Experts of a small language model: 25.5M parameters, 672M tokens.
Below are experts of layer 3 (counted from 0) of a mixture-of-experts language model. Rows are named router (the router's row for the expert), gate (a neuron's input weights, with its number), up (a neuron's input weights, with its number) and show model dimensions 0-39. Each number is 50 + 10 x the weight over its row's rms, rounded and kept within 0 to 99.
Before each expert's rows: a language model's description of what the expert responds to. This comes from a sample of Wikipedia text that the model never trained on.

# expert 41
It responds to: Surname and place endings. Final pieces of surnames and place names such as -ton, -ley, -burg, -ford, -son, as in Atherton, Goodsell, Xavier.
router:57 43 56 33 62 54 73 42 88 64 40 54 54 51 34 66 36 38 54 45 45 51 48 34 59 30 48 61 47 40 48 50 72 43 39 43 59 35 45 54
gate0:59 47 43 63 37 47 39 48 44 60 40 58 54 61 48 52 44 49 66 39 57 55 52 36 49 38 47 50 33 52 53 42 61 50 40 52 79 41 35 56
up0:42 43 33 63 46 54 56 59 54 50 43 71 39 40 54 44 46 57 56 50 42 57 55 52 60 45 35 42 22 61 51 60 71 67 48 56 69 53 44 58
gate1:49 47 41 51 46 53 62 74 58 39 34 45 62 65 51 52 36 55 60 52 57 49 55 54 56 35 51 43 63 51 40 47 53 49 40 45 53 55 61 56
up1:61 47 52 63 34 55 34 52 57 44 41 47 57 67 60 49 46 46 51 61 65 47 48 58 34 51 42 54 62 60 28 32 44 59 53 45 44 42 63 51
gate2:38 57 54 33 35 59 34 70 45 41 27 42 47 44 57 51 58 65 45 66 52 57 59 48 62 39 68 54 57 44 49 57 68 47 33 40 43 58 49 54
up2:56 65 47 61 70 49 57 48 45 50 50 49 63 34 32 43 64 50 67 71 54 48 48 50 67 52 54 47 46 54 63 52 60 60 49 50 57 42 35 58
gate3:53 42 48 53 29 45 26 58 48 35 32 54 45 40 55 52 52 52 63 34 43 51 66 52 60 48 41 68 51 44 47 55 40 55 44 56 52 58 33 57
up3:49 59 52 45 73 56 67 56 40 46 71 56 55 65 61 56 46 69 52 35 50 50 47 52 37 50 53 60 48 65 55 58 62 47 36 51 48 55 40 43
gate4:50 47 65 37 49 23 54 67 53 32 17 65 46 50 32 51 40 46 46 61 45 49 42 61 61 58 44 64 47 54 57 35 68 44 50 44 51 53 46 48
up4:41 70 60 50 41 54 60 60 54 39 53 43 54 58 37 43 40 60 40 39 54 63 62 56 50 49 51 46 41 36 60 60 69 42 52 38 56 45 58 54
gate5:30 47 54 33 44 46 48 54 53 63 35 44 48 28 50 72 28 37 48 47 37 62 48 46 37 46 63 52 27 47 55 73 50 43 47 55 52 48 38 53
up5:48 49 50 53 62 60 79 45 53 39 43 66 51 41 65 48 41 52 63 55 42 41 52 62 53 49 40 35 50 49 65 45 69 41 57 49 52 41 54 45

# expert 19
It responds to: Possessives and adjective suffixes. Possessive pronouns his, their, her, its and adjective endings like -ical, -ional, -ular, plus National, International, public, often before life, career.
router:35 55 47 56 52 46 61 57 51 64 51 40 55 59 66 42 43 40 43 34 55 57 62 51 52 52 57 72 50 52 60 70 47 44 54 49 53 50 44 63
gate0:52 32 54 47 63 37 48 62 53 66 33 40 43 50 59 51 55 60 33 55 56 59 32 55 47 27 56 47 39 44 61 54 46 39 51 51 26 50 36 57
up0:45 41 59 46 35 47 43 57 43 40 50 41 55 49 45 53 32 59 45 37 45 38 36 41 53 42 56 52 44 70 53 50 50 55 40 54 33 55 41 54
gate1:40 57 30 41 53 47 61 51 38 40 39 52 45 49 38 43 40 55 47 52 50 59 66 43 33 51 52 54 45 49 52 44 63 32 46 51 46 51 68 65
up1:33 57 59 36 38 55 50 47 64 52 43 53 60 66 52 45 56 50 52 60 57 61 31 61 65 48 44 58 54 47 58 54 51 56 53 48 53 60 40 65
gate2:52 57 54 47 42 33 39 60 57 50 46 42 42 52 38 60 58 31 36 26 62 62 54 44 50 45 33 49 58 38 40 38 63 46 58 47 62 49 46 53
up2:48 52 47 51 68 43 54 46 39 50 55 50 45 46 38 68 44 65 44 49 50 56 36 64 53 46 44 47 38 56 43 35 65 55 50 50 49 65 44 54
gate3:43 49 41 52 35 39 71 57 35 62 19 57 34 55 46 44 60 38 45 73 60 60 51 51 31 47 55 56 62 45 51 56 71 62 59 65 47 42 55 47
up3:57 54 46 52 56 50 48 62 46 49 62 41 44 50 69 47 59 52 63 52 45 58 40 43 50 55 47 59 61 61 40 40 60 43 41 28 64 50 50 54
gate4:37 46 49 50 63 52 52 67 54 59 54 44 44 63 44 57 59 37 57 48 46 54 55 61 40 47 48 63 40 42 51 41 42 71 53 61 40 52 51 48
up4:47 53 59 53 71 34 78 50 32 38 57 49 57 51 49 62 50 47 56 41 45 51 64 45 63 36 52 58 56 55 43 58 50 50 59 47 52 59 50 53
gate5:46 36 60 45 39 50 47 48 62 60 47 49 48 37 49 34 78 48 36 58 58 66 44 48 37 62 47 60 41 63 44 59 58 32 41 51 63 49 60 48
up5:50 47 60 48 50 45 52 42 66 55 50 46 59 51 41 49 61 52 58 60 64 51 63 43 36 52 67 69 45 58 53 56 64 57 44 78 51 40 44 58

# expert 11
It responds to: Possessive and word endings. Possessive 's and common English word endings such as -ight, -iver, -ery, -ack, plus spaced en dashes in name lists.
router:59 55 50 44 60 48 47 58 51 76 44 51 46 44 46 54 43 34 50 52 39 46 44 51 34 45 66 66 54 55 43 57 46 45 63 52 48 60 53 37
gate0:45 55 51 44 43 56 57 44 71 61 27 41 45 60 41 61 50 44 57 59 60 36 39 52 23 46 49 56 51 48 32 51 42 49 54 73 58 56 63 67
up0:66 49 37 48 23 35 55 65 54 31 56 52 31 57 52 60 53 51 37 55 48 49 51 36 45 51 74 61 50 41 46 58 51 64 54 66 56 57 67 51
gate1:44 48 63 47 31 59 49 54 35 56 50 61 56 61 39 53 51 70 51 53 46 47 48 47 45 50 76 57 56 45 48 43 68 56 72 65 54 48 61 68
up1:50 41 62 59 51 37 45 66 48 55 49 48 45 46 54 56 58 43 46 49 46 63 35 52 65 40 49 79 65 46 34 58 19 57 40 42 61 53 39 53
gate2:38 45 46 32 50 58 41 68 46 52 40 44 52 44 39 58 51 49 52 53 46 43 61 48 66 51 44 50 57 49 56 56 67 50 34 40 57 26 60 58
up2:51 56 69 42 53 38 42 63 66 48 42 61 35 47 40 40 46 36 60 63 44 61 50 47 61 42 74 72 50 52 67 57 48 47 45 55 56 55 41 49
gate3:48 35 52 54 28 47 47 49 53 45 39 48 46 56 60 66 40 56 49 79 38 52 53 36 43 36 51 51 53 62 50 68 74 56 50 38 73 51 62 41
up3:39 57 43 43 57 68 59 53 57 42 44 70 68 47 59 65 57 59 53 72 72 54 55 46 53 52 61 54 44 65 44 50 38 46 48 43 51 33 53 63
gate4:35 31 42 32 51 55 38 61 66 45 42 57 53 43 39 46 41 56 63 52 51 41 39 49 40 35 62 47 65 36 57 46 31 61 59 56 29 56 37 41
up4:63 61 62 51 64 42 32 30 60 57 36 56 65 42 48 55 54 49 54 69 62 47 38 54 40 41 58 51 52 44 67 43 57 49 64 49 36 60 46 42
gate5:40 28 55 44 40 36 44 57 46 62 44 53 71 53 43 40 52 46 57 56 58 38 48 29 48 52 61 58 41 44 38 50 48 59 70 52 38 58 60 51
up5:53 53 50 54 39 38 45 59 43 35 36 43 82 54 40 47 26 32 51 61 40 54 52 38 45 52 52 49 38 40 60 51 45 38 47 55 47 40 36 57

# expert 57
It responds to: Name-ending pieces and plurals. Plural endings and final pieces of team, place and title names, such as s, ers, ies, y, and compass words West, East, North.
router:39 61 40 38 52 48 40 54 65 61 54 71 42 53 66 44 50 41 44 39 68 39 51 54 52 41 36 28 46 38 37 50 62 43 32 56 40 65 48 50
gate4:39 34 34 39 47 51 48 53 59 54 34 60 58 50 48 46 48 65 63 54 49 40 60 46 29 58 52 39 47 48 48 53 46 51 61 58 60 50 41 63
up4:54 50 29 49 46 23 67 56 47 46 42 60 54 76 34 54 33 72 57 52 47 53 47 59 62 54 42 41 54 53 54 50 39 56 52 40 52 42 42 47
gate5:59 34 41 42 23 30 45 55 38 47 56 47 66 51 48 46 57 48 45 52 61 36 49 66 49 50 47 46 54 46 55 56 53 55 49 42 50 55 51 43
up5:47 49 47 58 45 52 44 51 36 53 44 45 48 39 54 43 67 39 43 36 37 53 56 54 49 56 58 41 37 50 56 54 36 52 45 55 51 57 51 47
gate6:49 53 42 53 48 61 64 69 57 41 52 56 47 58 44 51 43 63 63 28 54 24 70 49 58 53 63 46 58 56 62 40 51 31 42 56 46 44 56 48
up6:32 54 61 63 49 71 42 42 53 48 61 55 27 49 50 51 62 55 30 69 34 40 48 48 55 46 51 50 47 63 64 51 48 53 59 61 65 45 64 36
gate7:47 35 43 38 42 38 54 71 50 34 41 68 58 68 70 64 52 57 55 52 52 69 58 52 66 46 42 54 44 51 56 43 43 58 42 60 47 37 56 55
up7:62 41 54 55 42 48 51 39 32 34 43 42 63 47 48 52 47 54 52 40 43 61 42 60 47 52 54 59 42 44 56 46 43 38 42 44 42 48 45 47
gate8:53 38 55 41 31 43 31 55 56 41 28 46 51 72 60 60 39 50 73 71 36 46 65 63 39 46 67 55 39 47 56 38 52 44 38 55 53 45 46 50
up8:66 49 44 43 46 45 47 52 39 48 58 40 54 30 48 52 56 58 58 57 50 42 62 48 49 50 46 49 52 53 52 72 59 34 35 43 50 42 69 39
gate9:46 39 33 44 49 34 34 50 66 38 43 52 60 51 52 23 59 63 40 65 54 53 43 78 51 40 40 65 37 42 42 52 58 49 41 69 46 52 56 40
up9:62 47 58 45 56 57 64 58 32 38 59 40 51 50 58 70 43 53 51 42 44 47 50 37 45 42 61 36 68 62 66 54 40 44 62 37 54 37 49 65

# expert 26
It responds to: Noun suffixes and heading ends. Closing == or === marks of section headings, plus plural and abstract noun endings such as -es, -ation, -ations, -ism.
router:56 42 49 41 49 53 56 50 56 49 41 57 44 65 37 59 45 48 41 56 63 40 46 63 54 39 40 55 64 54 36 46 47 44 48 49 61 54 48 57
gate4:45 56 54 42 39 52 43 64 51 50 38 58 51 45 64 58 54 23 34 53 37 53 56 59 47 56 64 50 56 57 40 40 77 54 47 49 48 61 47 57
up4:39 57 51 48 71 38 48 49 46 48 61 41 40 69 45 56 66 37 53 30 66 52 64 46 61 57 52 46 53 57 53 37 67 59 63 66 61 34 68 38
gate5:57 50 36 46 45 49 46 51 45 54 37 41 45 56 55 56 53 56 62 61 66 54 63 53 46 60 36 51 63 45 52 51 45 63 61 67 43 57 45 51
up5:44 44 56 54 65 61 41 36 47 56 46 65 53 41 39 39 54 68 46 44 34 37 54 40 46 34 57 68 46 53 59 56 45 47 47 56 43 67 49 43
gate6:65 43 42 64 53 35 48 43 63 53 39 55 48 71 81 57 57 59 50 78 60 49 58 48 50 56 40 41 68 64 53 54 66 53 45 44 48 53 39 37
up6:61 42 46 35 51 42 61 51 57 46 50 58 55 54 67 55 56 57 43 58 55 43 55 53 41 41 59 54 55 54 67 28 69 47 55 48 39 74 44 64
gate7:45 54 24 65 54 52 47 46 50 70 55 43 59 46 37 54 55 44 50 40 53 45 67 52 60 42 52 48 67 43 52 46 58 51 44 66 58 59 48 56
up7:48 45 37 66 53 55 37 51 56 81 56 55 35 39 47 49 66 55 58 53 53 45 65 45 78 55 55 41 62 47 61 52 45 45 77 59 65 64 54 47
gate8:70 41 51 55 38 51 35 46 54 70 43 52 56 46 48 51 57 34 32 37 63 44 47 39 53 47 47 48 49 36 44 30 67 50 60 40 47 67 52 60
up8:65 43 37 64 50 43 67 50 36 61 35 61 51 53 47 58 43 45 59 75 51 39 53 64 69 52 52 37 53 45 47 52 63 51 58 56 58 35 58 49
gate9:50 51 52 41 54 50 51 43 53 56 44 54 57 45 46 63 69 46 37 47 43 44 73 62 51 49 60 62 56 47 27 48 30 51 62 43 48 55 59 50
up9:50 53 32 61 69 65 44 49 58 56 53 34 38 55 55 62 52 55 46 36 35 47 64 58 45 60 51 54 59 55 57 61 45 59 60 53 34 40 46 51

# expert 22
It responds to: Sentence-opening prepositions. Prepositions starting a sentence or clause, especially In, On, At, After, During, As, and lowercase in, on, to.
router:46 52 42 53 60 47 34 49 53 71 56 53 55 48 43 70 49 40 36 79 48 58 46 55 69 43 46 46 38 47 52 55 39 62 61 56 42 55 53 68
gate0:56 65 41 48 48 54 34 56 53 63 46 63 42 49 53 32 29 52 41 65 44 55 49 56 73 37 61 51 61 35 39 49 59 41 52 52 65 39 42 56
up0:54 40 46 36 52 59 43 50 73 46 58 36 52 42 47 49 58 62 39 48 48 32 49 63 34 32 48 64 43 64 59 55 47 61 53 42 44 26 61 52
gate1:42 52 58 42 55 46 51 55 52 74 40 58 51 43 45 62 30 65 38 56 46 48 50 53 61 53 62 66 46 58 53 55 61 51 60 62 61 46 57 36
up1:49 44 45 50 54 42 54 55 21 44 67 43 44 65 50 36 65 47 55 59 49 34 49 56 42 44 51 60 27 38 49 68 58 42 32 44 48 49 33 51
gate2:40 41 46 51 51 32 34 46 42 70 49 49 46 48 67 51 61 56 33 60 55 64 50 69 48 47 40 61 47 47 36 58 69 46 54 65 71 47 54 50
up2:41 62 58 43 38 66 54 77 42 39 36 56 62 43 44 53 24 49 55 40 57 58 41 38 52 44 49 46 47 71 59 40 30 55 49 42 36 47 46 49
gate3:49 48 28 42 43 61 60 40 36 66 42 71 37 43 59 48 57 46 53 44 53 66 41 51 37 54 48 48 53 67 70 45 63 42 49 38 65 54 54 51
up3:51 51 52 51 44 48 44 48 40 54 50 52 61 54 54 57 41 49 61 45 59 59 43 47 53 55 60 56 50 48 58 50 56 75 59 60 27 36 41 67
gate4:48 37 67 54 50 43 46 57 31 54 34 43 46 30 39 59 46 42 56 50 46 52 40 45 63 47 67 54 58 40 56 57 59 44 34 53 45 49 49 38
up4:52 46 62 54 40 45 49 52 37 59 36 54 61 59 40 40 51 40 46 55 51 72 37 44 55 55 75 59 58 59 62 54 45 46 43 36 50 54 42 50
gate5:50 46 50 26 48 28 38 55 42 63 45 45 44 38 55 64 40 52 46 42 45 64 65 32 51 45 39 59 58 60 50 58 41 41 56 44 38 61 54 63
up5:55 49 53 51 53 59 57 39 45 45 48 71 46 63 59 40 50 48 56 51 55 28 47 49 13 51 45 38 35 53 48 65 37 63 27 50 52 45 50 46